Experts of a small language model.
Experts: 16 experts in each of 10 layers, 192 GELU neurons an expert, 2 picks a token, a sigmoid router.
Training: a variant of Adam for the experts, 456M tokens.
Below are experts of layer 7 (counted from 0) of a mixture-of-experts language model. Rows are named router (the router's row for the expert), up (a neuron's input weights, with its number) and show model dimensions 0-127. Each number is 128 + 24 x the weight over its row's rms, rounded and kept within 0 to 255. Numbers have three digits each.
Before each expert's rows: "gets" lists some tokens that make up at least twice as much of what it gets as of all text. This comes from a sample of Wikipedia text that the model never trained on. Tokens count by the router's weight.

# expert 1
gets: "1", "8", "4", " was", "is", "I"
router:151129129091107121110118090132171159081153173124094086127078141148154141126114101108122133089128172112136122102134137145122092092114159064141141103104155091137121132156114109137115119083110157126107152157150155168111107147111107100115137156137133118149151179136111121136130147145117077129177101178159135178124132123080154096128138134085114108088156099091127098107109097125139150124152
up0:129113119105148124131137162139174157068121109110117134100117138160145168132113122136090148143112171100160115100169159076105094091101120102126148145134133093094118096172133115167119122100142128108133139136155070196164124152110138111119093158160117112081102143123121152131092145103101120116116106127179133143132159114152098135121140116116160108122159109156159184163094098133136113122116
up1:119130130086162097109167093090123149129137117090156152125121145161115138159168128135066143127136177087120124132149138117144114114143161096131158151155109125154102130114142126144116155184154136133135088101161134115166125156087134120132131152140125070118129087122061107117113109124138127164126129166122142167112146149153108106137132126159098140128136125148169118112146125104196118145148
up2:126148143122158124162124080143156132121128094131135087078104132098148155095146113156117125164158139118126089120124124168133127171108145138120149117150127127093105161094083146086106104121157197094120113119135100086109089108138107092123096132158166095121132114136121113133101133131143075126174150142139101105123146099142107106140134136120142133126139122118158107112168152145143115142125
up3:163110100135112119137099095120142140115134083137124110176125139122154178147144120089104110163143127158130111108135130137104122149139186151091116140133131172107090116116125124162142157138133122089164119145127126114095113125134077070174106169121140138102119144138153185143105146138165121153182137142120135105151106151101121111117132117136121169135111128161149081130131122153117119118133
up4:166138136128128120152142138142106146126129124087103110139137133107138119133127121129105135131181160157146099116127118122090161094111144188123202169123148164129137156166102132147123141130152144146124120109110100171090096122116093141141099111130117131096115105114154124167110143060120116125113114132191123097091120126158129161124142148122129151119132105131133125135084121170178132108153
up5:119129126202153102128100132147108145088155167119165132126094135159147149158145100118082137126086166101104108142094075132121115083114111082133138156154173112123102113134147106093100093099140159116163159132123163139159130136112126089134083116159138158062121165140134140112113152138132115126134145165130157111144129149141128109131149109151139069107129088137136144140130093157083113101142
up6:141107122116172154155121093120119108091145117132124088105117129094118131144140068101135133110190139113114085132137126097108123122129150094123161152142095139113111120152131113121117129097125113168159163127147151147182132153103152133132090206124142154104123103155129161128179134123137121132135130093114130103137128092129154113151102129110143131167109116099137137117094115141097130123111
up7:182099135136109157129124080186191099119149099117080113139118124120182167147129146099174134104118150116166117127141092156059151144120136114091154135101112116116125139115093160152108118152094125156131145087125172175117123144139086113132091135143139106095110144150095159115162111077136117128131116164148133106151153112175107118114114114127159140124144092114120152140096110152106077099176
up8:184106109137157092156109110144142096128170100110146118138151111123157138131121076119127113113105161103101136153134116103133104162161120077130138104151133114100122091171122139120130119120102130117147111165141117107140095146130122114153103126120131145089163137143118105138113104140143122119147137146171110142118126127092143116106113099103142105125105119071130074126169104109166141082129
up9:112099097148128129135078149142110055110121133094120104190157127130147134147116145105084140114128112091086113119130095161103159137071159144093133110110164095131130098134163125137126115135106146176136123120131134209161149152120165142114114113172127127107147164115077078137187134137172126111116095123150117126152174097111107125113124130151135080104134109143170155142163124158137144113103
up10:145159117073179175131127104124150078137120126117160100197125146124132165067102118103111123159143151150088147175149109121134117103106137140145135158148082118158137129139129136144117109079159131129098117159129171154147115121128145104137137122154163138133169135124081126149167163142150155131119097126126098142155135129132127151116143144138132123080134122123133145166129139101128116163106
up11:132099075152109152089110109134116176094127116127110146132162120119148139107165108121147123121141133095106080138145119136109140107090088120155119126167121120142120115170132148168113109125172129147150154139155096124158109153131165103146188161121195129150108153120124091150127134121123105132122151100100111143114140106159169120148155131108141079115133108111140169102177148127178123132116
up12:107126095107070135123108122102114078129144155140127132111113131122127153129161132101131112150130109156126112131115151134156117123135110101110164113142128123141090097138082115150135122123131137176165163135120161148138141188111120149136136168126172163121142113148098141128154154122121100142131148183132079115139135141177175074128098145137129153091104126146152133141135124114123150110127
up13:111163143147147175120123112144127126075116161121148097141111124088131111135160089124123132141130143114182097134089130145139129120085154110126124181110103144129112127117115118136129083071125129143138169152145178157125119142119142109123058146143148121136193118139124123092138150094161097092151080131129131122111104113140191106180147144145115129132095152150126142146148194134119142108096
up14:137110105141144119120134079100139154119153144060105108155130125138135152149130084168088145114130112138126142110173139161067122103119106102122101124113163145118105122142091138084128104121138161190128167136167105123091111124091161095103107141142126142116110153158104155146135156097135095103134115136136146106129123097115102119151138130143131156163140104131135166153139125160099162089143
up15:175118169117103093132100077131151179098149102076118105169079135147137142162136093143157132091109145125138109141144130129139118135159161117093108106077199127104099115152120099104106180095110110121113112104119108132108109159125154119118101104128092130138156131131173108120111072116133094111123100142135127155126105122076145146115195129103156132133142163182111138130135127141139153087163

# expert 4
gets: ".", " (", "0", " T", " V", " K"
router:149105103096137178115135120122129124094142136111129098126108089113143131143147117169134149126147148096105162161116115123136132103082112098122142071130107113149144130146085168102112162113133166157131140127123152172141103182124154128106109108179154122150164115137146082135125150117181135116157147158175114154142120138135150073106154112093141136130102149156163096125155151149116148097136
up0:123128135109100141127176138153102112119184147155125147104127070134139098066092129141129160148101130145101132161119105162133105126132127144112134122119107097123129100167121105157101099136084122191119174132176111128078075153090184128152110106108132179136122124172129126096114117151120093050130122115109096121117095106121179119159165111147117105108139126127148113143137077139128142141120
up1:125138092154144104113113117121115124098151133071136103121139108149146128101152142129127171143144139135117172123075104121156111157120151145124130136125146159137074147137134118116127107115119177140127172134134122095120097153116092086130106113160139092140135122138155112162146139133123161119111157126135130122128111142090177080126100125117136124125146089101150080131116145112129107164112
up2:117112108142120139151113145172118100088131160055149114129107144146168098128172084100083133126128133101103151134091120110124142122143121130109161118127153134145090074119068136138142165092103138158176107126128120128122122137137089089125134120205156151134131136141128110127123115161127125151127124135147126103145145143123130137189119159073128128162099147124119133143152172137156089122120
up3:083108112126075178159124096129124114148177121124168117171140122112107152105107118130071146158123119102129153124116084122171112104091109153037165113138132131132111168138147140138144122079132140148121144147153140150161112140120115128141113120113143141124147143123152128137134118153149142136138107127124086141129147148146087057131077132164139108140111118146107139149134161137107139143096
up4:112125126115101129131117098128128115127134147182183114184119100131147116077185103137121108106122125084143130123127082139155130122151117139095116100127155123098133163126127136131127126166099133161149099137162138140136133133112117093146130165136142121114097127177141086143149126165128058117155164166120111170163103139118155092112135131168122107120123124146197096096177108098152127109150
up5:108121116090068149216122121155126128111148136142116118132141104097141179124179101132130149146099093113118129181099092119131125161110128096116174122141132114117101126127115123129116168126117134130094099130171124155111105133133121107120115111106096131128151104150109118110096116109154122089130095069183177139134144139113151160146126145142084116142129148141108082142115125144125130119130
up6:095118124193152143086101136130106075073117178149129149131118083155145082097158104110146146133118126116128112117098118139101117065117097117159165114088087131128094154123176128168112122123147128128164148149148128173179132165119126125130137174188165125119155145162130105110138127130140162145135109148130092126146149100134135112137101135104165151158133130139109155111154100151143108127088
up7:115128132141163164078127093113133134122093137077137098128102143116126132152196099111128102112144163139049149115127074139160141100147130059155105158160126122106157109112132170106089105088113127114104125137138138190138125152125150130145130195132131114083147134161117137132166111146107116146117114075130133129101134121133139128138124117154142086133136155116134169147172104149117146153135
up8:138101121143096106092125123182111154113116139113083110153107091126172161147166089134140115115175117102156106153106147110135146118091155130093113100117137160099107144108118153123117141073109134149110105157169110125121108114101124129128075129120111148118110121112126103136097132147128108096159166134134116129159124152139122157138132157167110077115103107118126084121133158130130133088143
up9:131118094157090103089168115064114220118145134093093124134129091145161108157139126115124125137139173148119159118148101163142152110110111097068102137113098115090140135168129114090110217115146135134096118097158111121113087133120143148149088135114138142119115164140170139120083155121083101088149158130138142115140132140141162085162146085128117145144132114084130145083105098159151124141107
up10:111130115112146111146183108135126119153143108098111117150109122145166157151141133130136132140142123118140100169128126120168144119121151147088099132180112125137132133128141134131121112137126162153187111114147117103125123151125148136162136126151143152134090136129151160153161159095134112096114128142151104091168119138102149114126114113118115148135143138147118133129140182142116095122110
up11:137078128128154157158122125131111111116124112158119125130124129127131119112123120110139163076093144091125105125139087117179105135093096121131147128148135116124150144118131174102127158112129133169102142111141145161145090086114096125124122112135148138110086107121146136117112153130126140098168104147151123175157099146105133128182168181187113136141172140146101144139114122151149101165131
up12:119133107128166162167122158143135110108110150086127115147104145152149155098103122130167161138111195111173104160163132157104132107116105086145071113150122175165116085114108168153096136134108141067114113118122128136129123192119145108115143161108158094095118146152095101154142153131143155151154138137110140128149149132099180094191178112105159108141146127139120117123121129141140148105122
up13:126122117165145151125150108138159153129136103122129130114115113153095138147114121121130146080149170136114121124137102145105126094124129129127105133146135146102140121150083164114113105141125175160074094120132132123126085130106168120134126120122141152124127123143157127158128138102121142126112150155148102148147144126143175131109164135136152120179156151156096152152124104118090135143127
up14:125148076127116147116100103136126096148135140114138103148106092152096130134116106130135141165133142108125141131150136109145128158110110129124153157142136131093121143113106147096142155150144166160161125131147110143160075095121122116127129116134162102120141122159169126169119129140098143098150116126139097163147119112141121115127180157137135166160147152147117073170125125111121094179131
up15:138139162107147172120151102133172130137153089103140207122117111140117126139108116115139162154101103127106131150115102106141144161107086121096129107085090152188156124151147141125132123138107139165128097128128126142097077203096142114157121146110154141092140157130130139136120120083128127074178151107164195132129174140131154124115153142124136119104129134127128119152100155141117107124145

# expert 9
gets: "2", "3", "5", "7", "6", "9"
router:161147113106125132163138160139152156096143118107117108122109101155132125140121099190133133099107150097103152132099166096113140165136113081127145101145117113153100107154108123156142147092163126118140117132135125184155116165094135142165112164149101154078103103165153152161093095134173128099180130164173146158146161082108145143160149160142137128165117151173140114115138119148096142141162
up0:152108082104146165137146108118118127113104151109109129103140116135173093159128132109105110121116148167136160187117117141145095145139106153135157112123142150094138149125135133136107106134127156148122127155119121144074118124118130096095107116111157179111097120100139127134121127096127135123127112143134071119125134109140147109156126104122108146105116113147126156150110150176165123135145
up1:145134126101129119120155162111154161111141196091091097047128121200142117146151109161171148089104118074134139110141148132131093110118135134104153125139173171086118144167115139130113154132127101108139136133127110154061113132144165122114089118140135105131114148126166138168108135098102130158169124160149121133125102120151140123147157089177139171214134103109121130105144150160112122127162
up2:176117111102155106170123093107184168146146138143124134128129144111111139142164124162105090104151143122158072132149146111125112099123087091111133068157097143136085115138141149102088123142126105158143178119098103121170150106089114159115092138144165112108167149133170134128116127137139163177147090150119136139142106083083143091168143130073143116139097128116164122142102148133159107137135
up3:101108113131110083132136137142109125116141167117125089119140111138092160143101073138126103122144153064119146165137145118128125104118126073110081102125092107149106163154110136159136170135120138150161132098148128130121124134114141109146094141144127117129143157181129110134124181068144090131160117117109094122122188093118181074118131121075134138139150139150170091140189117118109122079127
up4:091145139118111146142176119121105090100153150147119142112170097097131123124151126091096136143117140133100114084150139170129072050131106139135076140077103096166107111107101124091099137133126105124143125107169120155109110145119126113149127123118137151135150156140086126137150189140090114148127096101173144203150106112111147092146135124157131121103110148133136115111114126147142132149116
up5:107124113145110166109146145106118134160161139096120145090157107125164154097165131166126121135098171071118136111121092140131139138096178128150137135123118140154116131119131132098073181097132117147148134101124117172144128099124119106129116137121193112143171144108085096141153106159146127142127146135111107128173168164108114142141153108142105097156106069126130112154136127114132144125132
up6:135091115129154112143138121155171133105142129134114126151101096123127153131110087095105118129094126113124105094120140123123098158147139133127119107126149147114107140145157163162123156142111173097107141133146109111153088135111113137105105126118121115120131113131154160139125083137152092096141147111114146172181164100112143107128153139137099152159102099145101123149164159107127089152156
up7:061140128110107137172160135117122175123160119096135112143119117129130115085148115175127137082114139110101120189125107092177113125126145095117138137187127122174133154176145114156087133103145106185157117146088112126097117127127129137149091141105153111143136080127132147105112101132111129079123122124161088131153135143165103148121146134146113164158151147120115161122153100116111108156118
up8:133137092105103130134137172159147115107144160112144120099129097129120112134154085107150119126093146098155067142122099110150152133052128155098117120180117140153129103109134174092085128107119126128105119090169120157118128129144124139141114113145157143130124198130101088157124095184119138088138106131137162128143132119124123106134173083150126108117114153127155125174086143143131117130133
up9:088115095158135141130108156107161129137162163123167137111133155114116114115152093175126109147124129106122127051125122140088143119133133102133116144130125126116120167135144171087111138110150144132119121142182124112142135137115127104157157150154104133177127116195144120142155125152134130113127119191140108092151151139132134114107144112098150145155104138094164134154146129156111103125131
up10:141104083143140132126103103145136120139111135094175174161125102111159163143124115110152091118131167120102117118098151160102134166128125138112122068124132181164112110136154155141136162134112134180112115107105158140133126128117124138130123135155154152114129157143078128154099118111150154146114149100119078167132155100105150126121118155112094110100148093128104111162129149138154040085128
up11:143116172105133127124127137172118122143159123118120137107065092166110122089148120154153099141081145128111097115148129175137145113139123104164154076130089112117109104143126158124120164104135126141135125129133106133078136149124088174165151123111112107118139127144157153120088104124142115122140119097124122182146131104114117122123183151149126140157120147144112075088170143148145077132146
up12:116100113110110157133137144102185118134144119087130172104134097161132106115135106133137165143086146091093158154145136118169129132112142099132110084134102141153140172121142136122129142095145126159150136154161073171082088137124157129138151135129160154086126140115064133113103085081166149096119090141106130148150160080131133108146148127074127153126181148146121073112122125168094159152086
up13:112101106142141136115169171171127138150107123092157136176074115146140094098123120143132136140110171110183109115114087158149172134122171110132135147105112192163127122174123139161102077139110131130128158153129106134141140140120122083121163146162113109119113076159128145174104102075145123158120118123191137130148129113159144082134129126159115087144115150110098140121142120127098112105117
up14:164130089109154112159126120126139124161101133126188095082071113122127131142155086166127096120138117100128170176085102119121107153074127117133118099134125130088108141065105159165121144144095192133145113136151122101163114146114123102152103126168138111129153095161124141139143147147153092127141097149109081157126150143076111118150170064099136138118153138140164127162108109143157113140106
up15:134142136162131139082101153140155107143141135134124123117104131150150117152149117111095147158116148066114155120099098115147164150117114120112065151092141131145133096164105159113156142107087166167094155151174098140076108141144149086128120131099101113118127140107122125192145113125186124114124108123107158137131148087136183123146144143154165100147112138107114135116110154137074139134138